Experts of a small language model.
Size: 14 layers, width 96, vocabulary 4487, 8.85M parameters.
Training: a variant of Adam for the experts, 332M tokens, 4564 steps.
Below are experts of layer 4 (counted from 0) of a mixture-of-experts language model. Rows are named router (the router's row for the expert), gate (a neuron's input weights, with its number), up (a neuron's input weights, with its number) and show model dimensions 0-95. Each number is 128 + 24 x the weight over its row's rms, rounded and kept within 0 to 255. Numbers have three digits each.
Before each expert's rows: "mostly gets" lists some tokens that are sent to it at least half of the time; "gets" lists some tokens that make up at least twice as much of what it gets as of all text. This comes from a sample of Wikipedia text that the model never trained on. Tokens count by the router's weight.

# expert 20
mostly gets: " would", " into", " to", " On", "eng", " announced"
gets: " to", "el", " in", " on", "ing", "z"
router:127121128108127154110104131139127107112169149140143133114173142075098136132105114149140095114135119113146159143163135073115124136142125101108083123127097094112118142126082128122114167150168134147108136118167114156158113092093096163126113164106103124125171095060129146120128110096144101150
gate0:119120130129127147070112113155141132157166139133153103145139110105097110089099076136116121102163137123147147133132129134108107126110092121102115124108141106112114155097097160095136152143116067120141110112128128095123083161109107127107105160104149122150099150096156155109142075111131145191
up0:119107109122078132099167092133135118123145121109134139135136179082162147130106078147129138063130147142117163108113120134114155104117126085112063113102159128117118136128150141111148158121096134139168163147143087140112106153137082131130127133164098120145139094113141106156086112119134129109
gate1:131097171133132131088169125147127150161137096133117082115168138135095150121187120140126075114142106116102162103143094081123129109164141145163099155119104112131127148111151107161135127151122110096138131113116091146146181141160130138136136109119134091116135128099164175134137138101163151105
up1:101115143120167130106135114160108147123132127114122130164152120098132108148150139162140121084128109122161128103140117130123098140121174189138086130133103116125134102120134085104088135132105121154115127127122143156134170106144094161121169076060116120128168141168120178116154138091142147124
gate2:139167094105074148149122101144116108106122100184139136149151112138105110103148128147168121097119110100131112107122127113107104089113126104123124107094152118188105118149119120093104186093139084164114120116145098132130136111110117131107119128115127101116161084080124133110120075107140133110
up2:147153175134094105156113140144109136085109112129114131096150136128114088113097144159151109118096144120158104116128130152114126111141160098141130171136138107154126109132106117104148119094113116148200117114140078104107140145109161079119135103119129130136160102098128102084083082147107159137
gate3:102161077168126099158158099119136111154127161125123156088123120111118137089145127072183082128161116115099123122146123149152145126115100109150127114119116155146118126115142085085117126113103130121120081112151114143157154121125106149127097159124142106133161166102149139106178152157118097142
up3:109116145133138125104106158086128147095145118163137135149109131161113081154153106102054137138132132132147095103115148160124114113168103123150126105094119138148162169112146149127108120118152134140129147121120195116137155127094165125154118091094145158149106112129129162117140149084124166164
gate4:158124129078128169109129106101153166106140158131130062127147148144141136182138121099128112114138095155068138135154120179115116118120083114082149133114111134112090135151128126103159157121132153119121091151099153137160141114128152127125145134144126156130080114096151104116143107139092122096
up4:136129128098142170104103153118162128182160110097128114154155117154133108117171140124052124100107119136162102129147168124110148159180117154126173083136109138112137118083130138118095168159120121104123113120138150141141115111165146119110139182139147133152118174152118129133124145130139144128
gate5:122129136115143105123129102135115117107137150124140127161128140108084128093120086175098141126110101160144115158121134108120118149165162133099147127127131112130139149155139113160145157150150163116076113097143119154148113075117132078106152140136125098122169100104159147148100205142149131082
up5:130115131115121066146147115144117137093133113118170123153147176097119151137133089168114120149124157129103092155144101111133111133142158155107122150131095134179091132196097074173155123124114136110130159136150128156115126110124144150107112135134101117169113150092147123104102126141098105099
gate6:142119158128111132107075133126133124128126136181127086093140127119105111159104136119145075144144115118094132167150121134089112110131082121119093119108104147146157153090124168130096115185141111138088095111116152172160130130110107155141110160147122160157126122107155119108131138102103079151
up6:082099131124151122137153139135115111159139152081124144103146158089146090169121109172088108128104136147162115088105068133152158082111122133127093131107126107107150116180151107147128162122118137159128095184141117108088127131119124110131134117147114137128145157162147123130113127113079133116
gate7:094122146077112164157118145136104128152087175125167145092126160109153135087100152108110074144121166129107157120113126150105144132143142145111092114165112125111116115139108189144126118094114108171105124169115124118101101095123151165116147117093093130110149135124157117103122094132126111122
up7:139133128164130120143149100140141114153117064107119097095124079107142109074110109126108129162131129096096109119133110156122124159174138104152123139138156100133130114097131133136143122161157135096152134121142114142151132104161149122171096117163097116136100048127136106134165159150151108153
gate8:141147148138166122139130160154136098127124121147144174102128106116120115145121098123134114129138148135111100137118119093112120131126150148150100161137092098131165130135110130096174181129140130143107162168189107138089114119101141134150104094150159098127134092101099163127176079072113146125
up8:134147104173128063101125113170092117097155110140086105118161168103096114084077124131170107142121132136105094120124127114142132126137137079096136125105114133144124091115132161126163140103090171137148102140095109132118124121148141106103123152124087134123147153089121147129176126150124138113
gate9:131164122158196082147082150139134112137092135134157136134151074078092115130114151144116114177151149167140115147110130107115095141137128133138131127126088109167144151094095143126163152162098091096115119134146127120097116144101107124092110121160143123139151109118145142120094135125092148135
up9:165086096139138138127118136119106118166162116108134172128123168151162154144136120145102154137128123096144159113117107133178116162109117122167116059161135130123115089121140148155127141156166107129126142122091135122110122140105136186104140121094154148121159137158141113137140146065111120091

# expert 30
mostly gets: ")", " which", " and", "),", ").", " but"
gets: ",", ")", " and", ".", "\"", ";"
router:133158157145114127118096083108123132120103144215110135155149122134095153150115098127153106142183145093140124143120146102099143117132136117116107135132167132149120113102165171123093139125124152147117145118168122102134106098106152128137142137097118133104116144035107150135131127114139115142
gate0:154140138121132143132141167153183145122135162126145119103120135121101111179110153097120102145129148137144067147151107082094126099082133153122119114119129101148134115171114161135162106168138173110144123111144116126104122124145084140172136157168143099125133149099146127114116098173106122164
up0:169118139138153112148114197197116140135081123177117099145105132122119132146128133123169078130135153122116102136148062119091153133113119150132105125098107112149126114095100137131162148128118144113098161137145089140149172134141097152124127158154126114110118173109142139118158115139135147122
gate1:132132153102129155120158110172133113122158123127149133106125136135087135164130125179118130120095103106148116106105097126130122126139114124111138083141125130126143166120173148055086128116113127149128138125171203131139163115124119100115112174113122133148125125097126120137086096118116092067
up1:139073121156100149133121151156118114147142103118164155156142131128123115149159155115115159076093126141098138118139089150143089132122115107113179083148099121123131140114192169115120143120101165125137133119131119160089136129132125113122083125088156107126119097064121101106143157134141140129
gate2:105152113126116130106104122107085122148148109103109115146177159106119125119124146125101126203131092136122118169095126115160166137099125119126129095162161128160098183137116078113166142090122136158132126122097106138124142151118124128131160119134121143121117082100112161125164099096086135154
up2:088109152107112103124120148123070125116149120121081110153100139142128132167102099140120116130149160121091145094154129105140125167120131130096177126148145111180129128110146145171101071126117109187143159127145101147112166145119129106125085113131114147140105132116118119142088177121159115118
gate3:105134105092167142130099146145108137152191101095054114105114106115114121102135123148149137132087114062100119114133165146141103153165123177120160146135151161118080125127131126089083131169137146152116138127108132122148124129145125123131116108099116089132129132138156146132129105086127128125
up3:160146125132106141137138095148164159141170135139143154126128156130113135103121131138102094118124113106129184150110113114134157130132140124098107122135114117133110155141085112058173128100132061139120126148144146098110139144116121173129178144146166107117120086087142126135162139088162162117
gate4:126137160168108134124116120123110165074142135148134152105134132140173176106155099134112072110156129110164138104128128135085142152108131118075103185143118136103070154118144099136118100082123114129124124149089097132111096140112145165074143098145138128136152131148139126113121140119137135108
up4:150152113112127140120171096103154135113158102092127124129104121139110145212137093125171139155151121131177147130145129134115161133109115133116099127115100108111102088169133135117122049126111115143092105113106120120136087147138118116116096099143107146135134129184127114129103149119101129095
gate5:199182130165138118122137141123173143144140165116151123126128138131123119164110118109113122152134080106150103092128149138133150143116140128138079110123111153162130120135148136079143142207126125131137145133118145085121109129149061129153141130173102124133128116112143168131120117121085108127
up5:098101085136118141089109108136161103153081130124123126098122088110146160122177075120168153155122128165118164152136082092099161115129146128147151129136116129112127104159138130139137087102109154151149081161126105131102123129096141137134132106108106128119172151140144143111075110155125149121
gate6:129116131111114130133120060144162129104176112128133151126114101125165130148109080170119094162185104139139088139145129131171110077138130144143116162106141104121144132152122112106110108112186112133164120126135087134126125107128108143163136166142132128155141160101140131105083138162130157100
up6:098119086136124145117132162111133121111104114102118145112115147130098127140120167084102162103080165137155099138124152082128157130077145137085177105148131131159117131129147098136160131104098151110124120106114175141115105129160142133130122099083115057113132126125116139124131127109117117184
gate7:057135141152124143118090123132139151114128131118089123085120150134172129127137134122116115151112132147144142160132081146160089119096080142143128139140163080100101146115121107124099124112148126099137117129107123060085112134150097117140114139098112088126136148088149121161116141166085119149
up7:129170111128140114134094154118140126135144122118105140159109137120138111111123128102124108136118127112116141141102081087125114116187173158135170093140182135123098122133138099103123105154134090142142051125104143095098154122095107141144159140101106098146150153123151138147161138077121166117
gate8:143151138142147142135158102139108158076130177056099130171107156113157121130135137120099140148137177148140120145147148069136140118079098153132114094136115108130097128134119171163102115168136159092105141114140115138143121136138128102170117153128131139119131103137095120105088118164124109130
up8:104147111116139123124142172138100166148135132137149115136164147134099125123111093109154120077099152106123139147129105153134163121133140133139116154104162130135067174103105046110087146122130096106088122160107146123088145113117134122106121144142119076126113146112142150138096131081111140128
gate9:080124118095158147125170109084120161129157142131151122115118141137134112146147147111135145115117124137128118148115139119107186141132142149101125125156133135118102150138149071165113212104136143142116147160114191105167139106152120128127110123116109098138117126093154174148129112093116092154
up9:126149120096094123163163139156139125128152098137150144150148161139129108084103164113155126104098125107066165115165135126124122157142098151152101145105102115107105120156092122143152131148153126115151098095131100168120113109122162114108124109171129120123121078151140142116153095127128198114

# expert 6
mostly gets: "z", " do", " will", " did", "en", " coach"
gets: "en", "z", " to", "ot", "er", "o"
router:135115140131127184115104125117115138119113153135119124113142131060086141135108097154154102130139153125172105166140153101149110124132156161092080133116153124142125108141132116102112146131163184144109137109170146115150139113117106187134121121121114175137184115092143132123124098094163126122
gate1:156109119118157138114155109127100125156167134129134138155108166164153140125107075132143086150106142088124105191174103147097167149104115166114132134120134109111125139158112074124126151163143160124099127160133085149112086111128087148124156164159115151126152139105109126119145136106127125130
up1:130137118130137115154092099154125125155086080111103147087121135136185138118128164129122126181144110159131150177141136188099161117091115128137139111138140109117128112134091150116146114146146152129152162161143146131153113145094113131116159164130113142096170156129098117142091168144130083126
gate2:104149162098166103097119183122131119131104137131114075127148106133148138163090116115106134137145127155144110159109088140144150127120154168141131123148121127113118140097149172096058160103126176134094128108090155101115159073128148142115124154100116155153118155134111139128135127120158138152
up2:113158172159115165117122097160119121121142175141136089122144140131120137126147151145097104156087165136139125099150136111155130147135141122137124124162128118137128151100093145112142123093123172144117110117143107169070114087150175110142144156115120119106108104134173126097162117142147091194
gate3:152131118151102196178143118145164131103137122127175149148106139134109123097121116110098112170140133149114167178147085099116120082166079146101114125132103101113097126101105132096132129150112113130148113118156125117159112122117145198129105135133114113118132093114143120152121157140113101109
up3:142114127152126096114170084142150129132151096114132084102119109147193121088122122083097158072121087107129127105095140171148085126132127141144114147105160125104143104159113172119157154088117113164111127184118116145118157119133103128125141132177121138122132134122120140116150132157121112118
gate4:118127144095119132114162172094141121124061119120125104117146155098104120168104153140088154095151113128139079174113141185166163067117143143131107148113145130103113132092087135119107122123099149103115144126147137097115169110137138152114151093126108113127117153146124153162154123138125140125
up4:134132142117112123154111104102164160126102102123139108095112125077105127113141154114097148133144088102146143178169091129144153085149119121153111149122166121183082105102102134111125114109124122089175170125148167159120125129131141129110149133129117094121164133130151157166120100171150135116
gate5:128136130112102161123126115091111129089170148139127114136143120152120104142111141128167104153125147139158087165127101118116147145071129129086123121138181128129142088150097122132135163108127147114126095154143130124109110061127092092124127172159089179126104143123105117162125141124077125101
up5:142111115160098130151145164122126134137080123097106144129117104160147123133143114173109093145102168165169127117131128150124134117114148130076101120153200133140139140099172145092100136155147154134134123121120181097124179099097101136124135125122117142128145108160157078135116123142139090124
gate6:102146162083130179101116115127104152123129151141144095132118109130126135123160135122150122085118116142141120136105081125162139112093095086161158129082069118087133132178154105095105133129154122102146105138119129122189120114126129102123121151076156121113135107092107147132154104134148140151
up6:087124134108092091115106125158114120164121086150098137100140139105159158121152104122134138145126165137093139137138183109086092157143167108119172132135116104088117122150118134143143143122119117126135142124114064144139126139082156090109123092132107159170113121143136158172085124125098121133
gate7:139094114142152110141135088096127126148139117104147110120142090094164102127141111173104163079170106109153123128101130123172135122118100104159136149135140104136131129096110143086088132125116122110085161132120150075163159125128127155162124132141146134158100115125114160134169075087128119100
up7:131135121097135107102127127126140087155127112134099130151129094166135111171166130125111172101105142123121155143159131145155151147112150119109120129087079133078131150120104131102142113125091103098114124133117074159156112111122062169118172124121113109078125102100111139154156094108136132121
gate8:112115114141121168073164086122108135149118145147164087138123102137139096173144116089136094145131152118139127130115132133163138156139144153149142140142057150088116144109103143166108171130131126139100129141138107134162105150129116127121113141156095140099138162106160137097097095082164134107
up8:118101104102139161100097109108120200129100172142137137141120107105148123198121114138116119155105131163109105139140136134161104127145158123140127142134070115103146144096103130121124096068115095154139128158129097117104140108113102164134170133116109141120126128112178142113111090116150114110
gate9:140145143122148133083120137140147128106093101159103077157100133097077103068146110162130151115153117104106077124151138126117113141095125169149163106087097136150129111147140123114110133112151090134112114130110134176122096144141087138120117123121102127135155072103146135090123150129137163139
up9:133136136113120123105146132118115143168140174109180114114115160124147151115112136137083077095140125122173167127135116146138157105095109149090123128120107115133115114105147134116155125158105125137143169138110108156105137168113139103101127099145162163165161166102099094131085111188164123132
gate10:115116127161120112121121179186100112126128120131098159148157117125128115101078100158099105176148150129148130157132124108142128142104148147174109130133124158186127110124104138121108129127116184129149132115145166111150111146130121150188151135156106090137164127136130141121152133121104071164
up10:104102123129086176121150126115116147137134152116127142133095136087106152160125107097140134140132132095152130169156133131146150099061157101143130119101155104115110131143152130098125131117114115085175127112129129078127107148157155110148151128126128176186123184164114138130121130102093104154